From a checkpoint of a small mixture-of-experts model trained on Wikipedia: width 96, 32 tanh GELU neurons an expert.
Below are experts of layer 11 (counted from 0) of a mixture-of-experts language model. Rows are named router (the router's row for the expert), up (a neuron's input weights, with its number), down (a neuron's output weights, with its number) and show model dimensions 0-95. Each number is 128 + 32 x the weight over its row's rms, rounded and kept within 0 to 255. Numbers have three digits each.
After each expert's rows: "gets" lists some tokens that make up at least twice as much of what it gets as of all text. This comes from a sample of Wikipedia text that the model never trained on. Tokens count by the router's weight.

# expert 108
router:107115174118079114123108163119145105108085072132094162085178135142140109129165204132102122114192105152125121170118146150132155093128087135080140178135180144109129098128168104121139176160143145165136115209118079100162137071117100115156154102111199144082157079071113192111145168108137114170
up0:137130147114161114078134102126132132105171113085108133086128182097079073131145177195082146128213104077082165144099140095180054134137107091122194191155136121127165116120134145137099172102136130102167117115124120127120145123115103086140103125141174171147117062132159172104105126179093120187
down0:097120119119105131100069101167107105127104139152151159081168114168145154106145116131156174115144109197093123188047134098153115098097112093159126189143118154097153112090157096125064122115184096112129131132173173171127083099108147141120171085172119169180125149152161155145113116060168063146
gets: "0", "1", "4", "5", "6", "7"

# expert 146
router:117113147132131166156123148144169111146089098073147143110162172114155073103120141126122084136142127109128093132103138113093136126156057147092148184183167101058126138115160117134143150126174140174108098144145075103130206085115108146213140171042093146099157097114139153175163143137101065137
up0:153075161139124163134152091121147065152151211096113123122131150130135117141106098116123175096100142157116156116080096125105141122130112168053175169187066146158099135084136144119136136157176140174112097112136141068131132066119179147098134112028120135103141134141181124046151116127145150131
down0:184064137120108118124069114142166134125112126163088132136126175126147082183109172154161083108143166117156108164124184116103132194172179111111133075092120129130153126057091142110119077117155121166156198145075120157139129111099077101098118079115112143094133156131076140128176185152128083172
gets: "S", "H", "T", "F", "W", "K"

# expert 38
router:104115159078102150156117131108160103073104109127141152108143149157137127134149219175093170124169100157065080188115143126087123152113090184059109143171175115120093100167153133108137147138137105121080118160127109131173136102140123129114155173134166109075143080071110188090177197121122133129
up0:130180162147119095119155141122128123138141108158145141091165146188105117097102090171140121123110034107116183133101112150096153128108103128142196161114107146097064131146096121140148118134117134152199140122158147121086120117179102077123108156111132156202121132101126174120115035086061116055
down0:066112106134153104191155168091103155144127139147092158081166115084079078155086133101176152125089132127166140140158077115099090088099112125157151103090122112090128179132177097132086117142114192154119128156174070175127154131095132178167084119163163055171160131118183148140137082115136146135
gets: "1", "ed", "However", "2", "ly", "year"

# expert 235
router:086100173162121162133084148123156137085116103097156154025173146153131110093133117167103121080147169107119062122143156155103159085165114122143137174132120069116095112159141132121122157152115163120128074131196112095139180083085111189151174130099101099103157095099137199141128166169125126164
up0:146114169115120122136122158126166149104133082158109169084183176143193137143141107128172084093118111049080078092133184104132106125181081132129098157076119106177099122145075100166203153135153129128088077130146134117158139179114154138163180091164054112096154121134150110146115115134120096158
down0:107082110151143137131114067104075089171159108121111118122185133151161159160177135103168190141140111159111077173145122091146082149112078136147048140089146191157114070151144181143147143096054139175133133109079166128108133167119139153056144145101132144059086132139118102146134131110141150124
gets: "to ", "by ", "from ", "with ", "after ", "for "

# expert 239
router:127139154164100163137107143072144163075110126099175223103125237184138097068160148129107127139144180119126081177115127178096147079135113156117175128139141125119092165150170082077141128138103106142163069126086115100134134104146126102177148111110138152092157100060133137127126157115130143136
up0:169121152115097147162128123097135141116161081169172118101158101095155106106123134138180111092173184093086098128141115111158129167094147131203189102128118075108107103148130102099124161152131090143120129065158147125133061093149141135193076112164112186083157132145160091171081107172110158200
down0:052167138155098118111111133137111061099151126188127180123181095122114183124157054165084147096095126126145181133146098103076150084072184164100105130146165109134152177140126119185095096144101112164175147130111174166128187136105092113091132123131135167161098096131128084137135169114106083119
gets: "ed ", "ated ", "ing ", "ted ", "able ", "moved "

# expert 7
router:109161163116135147197122130141074133120151116050143111082175180160110129156100181139111104123133124122065166119092141155110151127165080155132108139086188157096115141132127103081180136145144120135130141125135093097229135087143123120185181111083113116069175092137088129133136184123119071131
up0:092097153152160132122123109114112166154108203126136150109114196173136150145108192125089160141175157143083107130073105116131149158143169171145114119132182155138116110100142163111125123170185102100155120156096129121086119074110169152159179047165131172073078086094118084150143125143075085100
down0:075168156059091153119087160192158099125127143166065102152116126180115158161097116106117146149148129084119035157085101114142153242092106148118117131112163134083141152122118103152068104091126130128111154138146121142096136149118116109136165129173155103118070174102181145132138113156120139169
gets: "|", "i", ".", "|---|---|---|---|---|", "|---|---|---|", "|---|---|---|---|"

# expert 115
router:099152123075075127143108177094138080163102159140184170059198154164124038131139138131110144082110139165149109160138145113109137144176086165117165105121136173143092156175153146119075125158119088125143093138157096103174191089081098152082159134100132109133125108133077180113094162127118115140
up0:117172071167109162129062144113163113203092150124156113163121146136156088130123107188144148084142148151141114104126134150107127147187082103132112086107133115071104150120109191151094138201082079133156119155144073125207190130148183150071149132136167120106127096142105126091113145077105139111
down0:201131109106154161103135109175145098083106142110136141148111120125180194115136133123166146125180087129146159146136105105081207119112166144130118158140136089103134088165122054098162145086185094182121146112143123119086082201091050094149127089119130174081176093098126141109116099121122116149
gets: "and ", "or ", "but ", "while ", "& ", "until "

# expert 126
router:111139183114116142149149142133137156146092108047121170087142129121083087096222172150116168122196073150148107140108122129091131128127083101116147172191167160110119197174144099107143131132150110130142117150174116088176159102127084121153145128098125097068130073081121144116153180127155081159
up0:122119120086121102131149126132120089172123153115195150123115110193082154150153180153145079121137103124131139146205092126047192185110124138146143131089129121164112113137073132085121059133117110107128143110193090163110167148089064136107119085104212124108130067158110152140156131101108118135
down0:124151175125175094136151178080151121136085121127086084126152120103145109157130190170133143166152054088119046108157162145134141180109141107129144119125147150129147124171090126127143095104094132100148188115152091102115153157221166151111096125093073110105107182146123164111055153095083104112
gets: "o", "es", "e", "a", ")", "s"

# expert 114
router:089150183107091122179124153077135147147095091102186159107148166181113112097121121131079160075159087097106090130130151160117115102141094118099160161139148108103112119172216188083160144115128165140125034134124126134162151056110123171149149140100131069123112140110125153120129196139126083153
up0:073106112188158141113111135076092157102136084125155173146082164101081123127147145146114156083184090165119126104089190165146138074124099148131155134102124162074105141162171115105090205112134127066064136079126139166147097140147162121151143071135126116113103134203195166140132149134123138118
down0:107091201103131093183126106110061069139136131101190113093214136111123090115201070110165115162153132078104157114131095143183095094147145155140157166091137086088158155153108109155070126134115087080126114180099147114102137127082152133163128148106152131163128149135168147180150125139103126100
gets: "for ", "with ", "of ", "by ", "to ", "including "

# expert 169
router:078177151131083134151122183118150125121082114128183189114157160143120046079167152119084091113144146195111128154144144141091155134162085166101155122153179133139125153166127104087115129170143136117131062127114079047159193092103121090082164115106153148102174127107108168101123155128126145162
up0:146127091117106147157140166123145148093078063159119196157101152055114114154114146098141136093136154156145145187069161133140111134152161071049066135138095101108080130171193128098084116142111090193157124104092072117133176150092122121143124096150148180134109167099139165149118160124109127107
down0:111137133181168159120179094088112151145115120096130089109079169115110137138155115123132099140112092193055093086092131138132105127158154120082152124120125120165100153155123132212157149153126164098156066123080090142107136108128126120194101128079134194161125101146051150165184064156115160139
gets: "and ", "New ", "but ", "or ", "& ", "Old "

# expert 80
router:129125136127068125154125105131139125118106117122125181069160140169123076120136161152058116121133122163139103199089127117139188087170068150099154146174140146137085177181153131145164139136186152164136103120106093066158135094076070096131110128125174138071180112107115147139172156110077086171
up0:127107153070114146156147141176097164079083128120148146091117175107119094158160135099125168178127114115117101112127150133130154085123106124172200121133074196122106152169124128182105173194147117122157076168099114063161128172092093135132118134044152164154117156085156128124085159124069104097
down0:138142121146162182097142125136107144107084153061089119170082113093133109163104119177154090112152124182135174143105130157104119109162142168077081162060144140139054073060106149083178124146131107113139144099115125094102153157168188067116091145162116184178157135092129153140139108148164118156
gets: ") ", "es ", "s ", "\" ", "ers ", "0 "

# expert 252
router:142169175109038131183128108108171179137129079113188128087164138155142115073128128137067123157146135160096099142119138180098180135185093113107128122145161110108083132155171154133174138115133158141156087173127091110161171066135092135122109156118140087084161126087105176115140165146094062147
up0:185051111159082159224190104093177071100168108123137100141114087134076086094107106132129113161173155174107110150147134154110069080150175145152094162143168091103102113132175141149119126078140100116138108114159121137172139094136168124132139133139132133112174169051141159120100129123149116151
down0:154127095071070131146124169085098128155136092149114153119170154180101140124092122184142170097113094106155131110123078192069136143136132128134139052104100093079190102122148121164128176155139123105112139138135190077127044114152083151162134108151180103120156152155148158049151135128118141155
gets: "for ", "with ", "on ", "For ", "did ", "do "

# expert 226
router:079108117091117141193149169110103162097123090094102201086173138136112123076149127150041143092172082158158089118153071176112133096108098144128179136166177159078079156146156120100142136130123140144132116160162094141147174087100108154152187120104103126123125119113125168139113157097142132212
up0:147116097164163177181117158148065090183117103175120136144127119113082154142137099114115090145157141092124120164154167152110150119092118184168192164149121213083173126060074094146158115137160125133102162131133139143104152088121089061176100115083130086153120104113106153082092122177104104131
down0:095084137159079081105123124130142145094173164115139096096119159085098084118093152153102120170150119120130122152117162167150117114164182110071091127092144140178096144192135120111086075176085112139167183118174146134161116179128150138086120134086167167057171101088110132179204101102140120106
gets: "of ", "by ", "for ", "on ", "with ", "under "

# expert 229
router:116154186105076174128138139121101161144091132144161186133137161100170093061118139145058095113135149149094114162124176128127143144182083151073148106207147147092090097127115149115105175184130124134123123152102090068134156092109094106200175182123135105126139106061144131138142172147093113149
up0:141119123163133120092092098206160131162070167125099205100163126069128096087131178165106122072103167106116129106144118192095136141093078125098098132146093099135092111130176126183124172215101109149136088131090122076127152129169139149154141089175128106132143147070145102136090143127142089139
down0:156157063119196081106149130105118128107180133145081118161126124156048176104155088115154131089124151147100124108131146164145083170117127130137105114066160097123085182156128175073123086126123068153145173112076133088165117175128120200176122082146112139097152166140092131097106173115155124164
gets: "the ", "The ", "s ", "A ", "This ", "Its "

# expert 13
router:148110158096117132139153150150167142121080093140140188044133158190145087124131144124088087147120121125123127181067152105072126076144113187127124145113167183132094146215125141088162184113186144167118069137158108086121105112090110133167112128116132125098154056127104123159151132154112134179
up0:153163135135125136124154143105120123153081135152164210084158155126101098089110077117090130163115087140082114095112135112117168114112133123139131123149068116160093092102103186121119098183161085141137096146141140172105158141112252140193141120152137114151113108112081077178182118093147076155
down0:100116145167179084111118097104136151137105155120094074166087075175165126124104147117199092144125113130154136154098131100116098118093135095159095173072152041133150164156145121122146142126109130158087184109121131080182116129205098101056173134145096164151186159107150107152083113146119161155
gets: "he ", "him ", "them ", "they ", "she ", "ers "

# expert 248
router:147139162099138147211099149096127095101106093129139221067130156181117116048186172137117109116170148092125131159168164119108148109122099166108165140119164132128131107155116138137115164128186110110091071125133116091144123076107106129193145152138147087110119092115106162172122156176123087200
up0:134133133105142144103089126155116115165108183117141167157174090098102101092124123108117147133090119126102077135139100166150160103113124100153158159184121088168120078056137132151131162083128087075181104092129176115141151167113122192189175190170110139126165048085102090107145169099128146083
down0:112197070121108045117151154134122165130142152116118111137126135108108127102159158131097109115093136143112117116148051135137062121127104110064052127155124104145160155133094134106149065187113145145115163125125083139174193164162167155124172110122108098084160216120121181143178127117112157113
gets: ", ", "), ", "\", ", "—", ",\" ", "., "

# expert 54
router:141165163133100134137179104120131126126096134093138208104134177137139120076182188120115165103219106180146085125129117180085120114117097154080121121160153147113112154136206092073152143085165120143108130159121104119185148078118079144166136174139164094084161090102110155095118157112147090141
up0:173151138130168142062096116132190154091143150134144167108163123167122098153115084072112118165085125160118077128104084156157126125181139074120120185147133203140144139156117087137125143190126141099112194105091152108156138140152136128152169162091131116063177117131122109082114117073092070188
down0:132125072149117101116087133106119089121111078129082133105174158095121110178162102176177108088103169100112181147158111174115088185077191143124130122171151117123175077088190172117132089153099120061093128118138175113117159121121117198085088158118175168170125116129134121093125169150111139102
gets: "ed", "ing", "es", "s", "ers", "ation"

# expert 135
router:099105125105141171175138172114160145156093070167180147133145156163154064042116140129026079087119133157147088127109157117098128133169066166071124202162177136111121130153129156119104164131170115126115094151162105096163122102118086149136128146133151137067128129121114103154151178138115099124
up0:126103177120119185131142194106117070127119170079121069133128153144090154126107187131147166107112136155107223156060138116141144149129088202136106070122151138123095125150168137103181122136129085084118079140124102150185155154129145179103091088131124099135102094127136123103096088092144185089
down0:116133161057150113117109075125039130159152149094110138132152046145137116180140073055136111151171092137097146154113133156140163157141138072153110126152128158070071140143201128125147109131137116163074123142130133137128123219127171133117144116171169100146092135109091142153076137141091158132
gets: "P", "F", "K", "S", "G", "C"

# expert 224
router:101089143143106134136137166141121152084099114119114165073141179105099081115121193171120137118189135164153118140121154133100124131129067144116121152120133111109070100207147137086164176108183155170143121138137076071197178136067088128147122120089142048087132115141146148130172189117136131158
up0:101150169146091114179150195118131164080119176121125101123143144077131102124112130092195110038138147173163103153110131127112107092093079121062167099148105101151090140113101117181147156100121067133142143097118128157126107111096126141109175159092134173194179135121135186186091111120129081163
down0:093186132181100113145122163137140116055087109123077147163141105156076084111192131113121155117136077105122108117085153110154075152135174119133096104129144097193121125146114161153105152130120130150111154062128090126124105080125148147100202213079119155148073140141153153138165103160150198107
gets: "an", "at", "k", "ak", "y", "ar"

# expert 166
router:164127154112117110137128160096184138128084072116114144091209154125160105115113170137079069082142147148144133139153142163052159089113099147092109145153164098119137122152164145093145114140147135149118130136155113082147131062105030153139177137104117162099139155051107196104159158145137133180
up0:169097144142163127157114126129171101131082165141108160099168113172130120043079061161101133173091110127173106181145139172133143108116108094118106159097098106108170123115149111128058108170158123053171111095128124096149151083126142100171146150099131166116129161173093142173136086099186169179
down0:128173082043202160155144119074087106114143149157141141133081109167099140201091103135101126095153163136108124093115145136084142163165138041152127127134088216143122131130093162111147125101112109145157141103133152179108087162081078158125142089143129103115122201107150133142097135107114117171
gets: "| ", " ", ": ", "% ", "(", "0"

# expert 83
router:111155142126070133174141167117106207156080114099169168101142129135128088066102127191059090093145158142133084140123117144117145144148079133075157128142151097100074139194130108114156115155139116117137105178167071086147200104135092127156163183121111097092155153136136190120125160160160115108
up0:187151174143165172111077159072127128163179098104128128092119147134089083117161129149069135213161081149168157098098088131124090107108151160127141143159128139176125132103134085085151107089157188124104098118120158119087089139111082132179104141179184106147129094040121104144112116110148141154
down0:065151092111109100062163096174133144124126114130119141138154152152137104120182107159153157149133131143096125126121093101111081147129136121106139137157068148169134117210194112080096077122121106128151122165136109075189143169139084164083125101089169140157158077125063199177079126149167103143
gets: "of ", "in ", "from ", "and ", "by ", "with "

# expert 51
router:131095183075128106107110116079152156158074066131155155124159166106161081117200154121090109093132116134115106113115148142101164131175084171124120144138155141121115129149216121137169171101163081159151123170119105132120142114069101166108146163117182095097109075093087154093160191159106110178
up0:164129157085161083084034159049096124168107076054144121133146128134179155128177151115118131132141190136090126118136109109159175132100076141146179144184158109134109158055145170157129159114135152139167090134169069119133106149053096127145135127124120111147105128149145091139094132155101141123
down0:139116105117184111116117083163131116147127135158122133072108126110087088099119127147108109122255076148170172127137128134156125126105154124126077081120108151125107167151069097148093101192154098172105139135188145092126090120147139105143194121121098127088152176122192111107172183080118117119
gets: "'", "season", "0", "round", "leg", "film"

# expert 216
router:139130161126133125152104162068146142137053094108174143060174146161110128022163197166096128108175117183138122152071113185129138124184093140123097129134157136151127120153127096133130125158153118195115096132120088120173165068074100099115127152119157134147131129115116156114106138127073071133
up0:175121132105078135164145219105113147080173114158087120146129096105141125139086089065118079139151135104126055124137105183186131101129118145148123099156109124154167184138128200097198077121124143147131124171120157146099182138150127104160112122136083119075084085140103137083179153141168134142
down0:173115145122141115122043110063101103124118139124118138163074163082089208173095160161132089122137135124139099123185177138139091135096195149106135084128132173125121138089148150124153196138087124081074088136041152098136159110148134130146053118116126151143119159111156135102169149152151124153
gets: "; ", ": ", ") ", "); ", "— ", "\n"

# expert 201
router:157172119111119094171069181124132108156120100154131171078142168159091090076170172194069122101148136120089125184158128125141122056126088151118129151143174110164105110127118106123144138172149093111108055144124107080147150101122065159189163175148142092117161093095145157162128162141152099165
up0:048169174107118108160112159135126130105090146128178135147138178118224158154134128088099166107106146169110170117133090120102088073127196094152120122123143148125074145147154119084177079170119171124102106113181154171085137090178135143142113191094114138107094113127089097091089105168113113129
down0:143101128113166118134098133136136081164153159150142121102123061131111143162121154124115083202070118114142147138130122151106171139039091075140159129128124128140169124122144154126097149120162108158126123144037140086184172138100182114108134106165124070070172120096169147140053130098140142204
gets: ", ", ". ", "that ", "where ", "when ", "), "

# expert 16
router:105184167148084103158137128103116154095101054102157186078143154129111109056107126147111101130134133139085088107129147175111176141154086118093160122176131127109058159180170126119213117154105152136168102202143069083149147088125134137169166150131177130105130134107146153116141178140145103129
up0:183200115132105098093096173088028107156077124077103125087144167089161070087116130130179137085121146116148099105138167141103122178109091185119138129141148074123108121132189167114162130111114118102180153148126104121157095110112160155124149193073163114113136158135137152146159150159144138181
down0:089081117185185156126102176094119141143119110119187092104116131131125118133134159092220072122142144110115127124127140166108088137103174109124176161115143093194128117146095149128149144119093151134105139109100160140175110106090133154080061132097095103093081216125147111202192102104135151113
gets: "of ", "in ", "for ", "to ", "on ", "ing "

# expert 134
router:151107158132135173144096211130145114144082104127149141115157201143124092091112144161104074091123146106133146150163138159061136093197098143081149154180142134054134139160128146141112145115184118171142095126141069085134164063107155126184087162073175092104144115113143125137170134106113088138
up0:150124115176128089103131127115121119147133122104114158089120147180156124154159144125125124162135053101144115141163171136062116101143094127147144099135163176113135158196114108132098174119089166081129121060107167091117134096086231130207061184129112109141097141121085143109187146085144116122
down0:157102087144110157110130121145145155141108072148130141171130122074123140124124045104121108153150120161116165088169147082114164180097180151104152129160087140116050172104147118132141086123193131094147136179110103132106141161142150104117099096093164197055179117069169162100133173093117090127
gets: "T", "Ch", "F", "K", "P", "M"

# expert 42
router:127159119136060164165143134108136136130107043124188122066190160176111127109140164108115083082170141147089134159154147128109144118146035166121182153144153110125126135123113105124140109136144134161125111174137034141143158052090078111154146137144159152083140123103122129136174174162151100148
up0:116183127109101120139125166129104100051139112143182121208114158106065158082081144085117090125115098097161113179091107145152150171162101131116137151157188111172123064136111109091154177155120140126168159108144067114120139074159203169150113095137136167115097087112138146078155141141110126151
down0:104098206109119161155166102118179162052140135155085140121113104165120119109034168127175145152146173124124101204058117134149110146136106142117147131107110152144122135098080117124105150109097192128110113149169178177115150096117116111148066086134156167108102099183122104133101134075167100115
gets: "| ", "– ", "/ ", ": ", "|", "2"

# expert 86
router:138121161119119121173125166131141113086113068135155181110158144203135116124148151118125130110194103150108112122111129100130153151114113136080121192123144142089135134113133121108166159115145088197136159172162075117181142060071127125148163147119156125052104064092100141092156197121136081198
up0:064175080100154190140161121114155125109102092102144122139117164112148131065148175162183116050135099133114149135045163105109134141166148107134143120147092117155155115114070140116112163101188126119154143106149067125092137094121165151135109102096152084148123137089209116184110118108184138077
down0:159091129127140101135059122073134116120148177115095129110107110100134117190147127165107108149149176139109135108099052140104121041140135147146133124209164118142094128112115116147141157104080192144129155155131181132166115098067098065175114151140105104140189159114071181086173138152127137154
gets: "1", "0", "2", "3", "4", "5"

# expert 26
router:136151132123071132146139121082129164114130094121110157074137173152105115099164163191132112090179142158110076133138149144059141080154103143152144177215136135158129097179152123113126151166120163178093078195131054126119147059099112100116153151112153142103081129054111129111128133140108120169
up0:137137168129113118174070109123182111119101141165143153091139095132144152109147169167153122075141152076126078137134167135125204151107110129160048196144196172150102111063130099133144144140117075145109115155122056118121156121103150106083183120087107146084136171105133131112107138100155063089
down0:097131108094169084124106099139078079142155121151105105128107129176076127151115121178109074149144061131122118181147132106112053169096122140122163143091126062134145128110152170071191118118128172144165102203175132163042119114168125162148129172128103180131099181116153101155133134111139138115
gets: "\n", "==", "\n\n", "===", ": ", "|---|---|---|---"

# expert 208
router:144122174106051135165094131074159164098087133069180123094160140132125136098135150194137124160164154120127154153105160196114104099140070154137125181116149180091070148145166156073117162138140141090147136163121082133187127101090103095130140102121088128128148119086133148105108213129102078154
up0:184053120160139139162115173138129089135151090123139077109081174147136106185182091129160092156144132111100107084096125183125171069086151077142071145115108138165102107113159132131152137121163161152142093120093146100090166102114105134106189112077157066122092140164114168149172171111087094153
down0:183130131151127113125162132134112082167102154152134086100154116116105070091141097110135202222134143140154146137162091175129083114179068108141115143086102089111088162136153152110138102114073156092159093155147105185099115100108145065096126113084118143114191108116161096142189158149102163166
gets: ".", ":", "|", ").", ")", "\"."

# expert 205
router:115115136088062157159131156080102133094111043083190195084139166146109098139161174170086084090135111134133139159095121144112149127140120111122126152183151091107082121180125125101170195129145128135160092156133079115139190052096098104149148193112151119130123149094149157133143157088125122122
up0:094105143145147152125115134123133141090101108106197129118162120119123127199092153146083146046171126123207102115079090110133176159094110113132182161177170115120116154182098161146156137103140080119173113171217139097129122184107144071077120132121131098135111115097091118107081116086098139126
down0:191085160124112083136081128117100148117093116133119125144096088140116106132127157177097076160156113115153117131137175083143127112122164106128107157118185118126113055139184098113062111113093198098102122119132183115124084159140093135169208163148077172112107148150167144078162120184152095185
gets: "- ", ": ", "\n", ". ", "\n\n", "– "

# expert 71
router:128167102122056162122115165111153147149133129125150156094153148166112108109117154133129089064190154184103110147076127170105158102153041166121137146200156103079110139131134110129130150139144159184123097141099089084152187083135106116174136134085160119109088149042101136145171143125104083152
up0:148105159172153146211077187148158152115102189155168093143143130179094111165138143077117129116156180112192116142184080145102087128134117105117140139149134097093101184116137148113132149072133078121138064151068090105075150099138136141109129136113139147060152099149125138113128046135116150153
down0:135134146158136180159133116064082069070118114087143086113117138126091137142133099127097151144108170074148108068150160091194138083099101153162116134118165160107152056147156104135139092178125172206066170073124155117162098145119172088144113161149127086118142137161180124148134149102134165115
gets: "/ ", "(", "that ", ": ", "| ", "/"

# expert 48
router:131111133103108174133130195124143109140080048168146111109171171170128095114144178146133128123146096120116128165112101142101122146138116120071145143133168139080106158101150119116092181102138091185145141207115074118148168042098105125136185136145128149064137052122125142128109163103147132199
up0:133199148106046182079157155079149073125080118086180105122110166181168129146125148098120121114101136101127145076141160144124177092122112150089104162161117109044128103112130158125111129153126127119149162149160137124115105090112195191066147114175159116130142098109198092142138144128111105098
down0:150083060138075139165131155088194109088136097175090100153147148121102104081077167155135101123192155150077165117123078130139134105138148076119194130172145133176121171124131119127156119125097153135167085149155084127131132128136113062168109086122125134082123153126085169110104083109154186194
gets: "1", "2", "3", "4", "5", "10"

# expert 251
router:172171140074093142153146101097108120121143070088186165104144160149110099091111138168088074060092165112132130173155165147105137122142086112084120145175165114105065143147113135128179169178176134168125095146134037109164179083095132096145164136141155132114119165071142157125114135114134092139
up0:116104109106080105108187112173116115092100161090150109147171146146035098130117116162108141165103130121112112132147105139161188148076042075151192081063128107119151136067131159115181160106150188127115117180109146158097151117105134128178138134107113125149185120116118094158116156125178132158
down0:130156156073121140123076108055097139155123102098120183151101073180169109109177115126142083091051081118107204156156168136122150107137122190112155145187165135167135119125145073081084113114146113135125146161164102134112165092149113116122127186093154139092099124153118190171141113096101149109
gets: "- ", "– ", ": ", "| ", "(", "—"

# expert 59
router:099120138135083129125148152078132134154108079127120138113140144180113071092146126190076098118129141161117071210102167131133152097153119122147110141129140113110154151152115137107126173209160080119132107150119064101182164105131070097189168164104137170088179116083096170131142158090145097186
up0:100193098133119156145150173138163100191116098136112178162108125155119137139159121108097138099126112162096149141128159158134101134158083182085112162178183092139116115167202115067148149152091092134138062074099115102115077127182146132152156110120150122082140116111181145127046090160140070119
down0:105090131139125115093136123141160104149172131142071099070151096109173168074150124150140157184164099116109128092154121107141118166127071057097154116118122145128114160127105101198085179132119096135107118129142121148136152104121128143172097206097203096038133104109131188149137121099149137199
gets: ", ", ". ", "that ", "John ", "St ", "Saint "

# expert 167
router:129109121107109087099098158112097169075071114149134161060145153127101093092158188153083143079144163120126135147174126131092203122147115173121182180159146126149069166155136151085134139098114118201124092111137094095195165101115102142126144152071140172079179108160145145127147160108103110133
up0:100137115076124081135129186089183111092101180067140156099122120125087170158111117109109166149120176085106123164110151190068140109133170116082151135132160178175130112154143089086138137090172090083172137170141091128150116162154104090110180147084108132093133085170069165102093145135131130175
down0:151095121124166092116090156137116089052129148088167168161154102116085171156085143108092155105137105086103184059149119092127125133140122109042123132148159155134171090074157139156148064094136147116093126209149117166122123166160112079115164142148116165107171157168122155129118082175136164132
gets: "af", "if", "and ", "amb", "dev", "att"

# expert 74
router:139146137123087146126112176069175128156110116130130148096135179128121087052145214174065109097163133185098141134109121156093137113139133134086171147190151133114120137138152152105141119126119121142116138116155081074145121039071093142167183180062097148127167115126095112090147172161138131121
up0:136172071077117122118100174086165146120141131125064130113113134141125126122158178125069146136111104113065127169172092112081140085091171163118158190153132067143158168189132088066109174097124205134114126164126165153097102157103097136103124161145138168080101117115128153121145093169104128180
down0:148170063108122132124118092129073115139135133070095081179085102119091147117125150143112137156133061109191125060122150141178153148094141133155145141122118167156186110129104145108070124133091135146072152158126153105166163114157158129103156156143051189155155154106136083068140178091107152177
gets: "| ", "|", "= ", "=== ", "|---|---|---|---|---|", "|---|---|---|---|---|---|"

# expert 154
router:149135122128098157119068157080161142126124116136125182078120197133129107087184213161062148103145121169072124135096149146102116118170116163097178144165178146091107125175137140107118149089132143133117112108131100092136123047075123116197180184058124114124138118120138112098149170122137142127
up0:135186082106095219106130157124113180097126165111154162110105160088152158158131181065088151131150114166104091155134164165153159143156101109118115074106157089090140112139155043132119163108154165160131146144110133140140143092186121114123059135111058101108114113099138079115187126171134110111
down0:101142122096079129122139136121090112184068140123154143161123187142141098171135126087108160112155145124142157091090143079157086106130040133110102184098125106101128117108138158122157108141162116179153109071181096131137150122133107207083172196164135135121135099071110105120168081163183092169
gets: "| ", "- ", "=== ", "The ", "|---|---|---|---|---|", "|---|---|---|---|"

# expert 157
router:097170101106092162165124145127171172101084121091165169106139147121096060126158161131082124104126108157075131181109135160086159083154115168080152127167166159150032167159181150092133111128118125132128063180084066080143157113127124124176125139098132090108118117124141193143152150120104120145
up0:075199107087095197132151153130108088115152137119116120179079155137109128170173135138140117087157116102061145177076117161095084102086157166119092125162156069133140062118128105124142141126184080117161186121086103120116175123081123152124180161131118144148105162107157150175071154147109117152
down0:139127153148167139122144105101121190115070131121190152157109127120198113123108139110132129154179152139162139125133126111101142133128140120088113167091063204116167189160114132116165173108050122116160127152146167080112078177088110084125060114067117181146100110104124111135146051138094129112
gets: "ing ", "er ", "k ", "n ", "en ", "ar "

# expert 15
router:138136146093086112162108144065102168166093087089112155104139138189121096115139150144129136100126151154092115165134122099115160130133081127061163185178183125104072133127138099143161198114151123193185108151139120138171179122174059113146141093081122141077149114068093110147102167117092142153
up0:105150123108120129087176115075087086154141156113097107141127129189147099118151151109058152076110142094114111109130130118093152045185132172147126128181171090156161186141185098129151075126151068116128109113120134109127064096138093172099143135211113144164119177135124109110161147160164110170
down0:125110141134118174010160112156143145184132144122168142157132108111206144046132134133162128148124065192116127135133189121169161118085122113121069147111096133114133129116130163139166136099085113139122102123088176140154119077137160105060122201095140092148100121140112125120116111090154091161
gets: "al", "ol", "el", "Al", "il", "si"

# expert 17
router:165093145111089136101103136043108132153085086146103193113142180144143096082142220131096121149157111157144099098101132175111167111149102154141114180149160130145134122140170090100111170109166144104133107175123096112181141095138100133176145152131169097114170094058124185127164163128129066164
up0:116126121189116142093091172072158117129183053169073116144121149128185156123124176090071057104100098109089126149118139096076150127149109129157143101141136110134089102149127128149107121139109151091148135190145149099126133097154232134159176152086133101180093118164099154156101117113092114083
down0:098109158128164125134069188070169118138105071104101126160084145144137087144087153162162075124109147092110165203199101145121148166144122109129139106084121104068136081118153176135148151205114134188171115142104151120158136102083152115176141123122144134186091128114109132089106153063110100125
gets: "ation", "tion", "er", "ing", "season", "ator"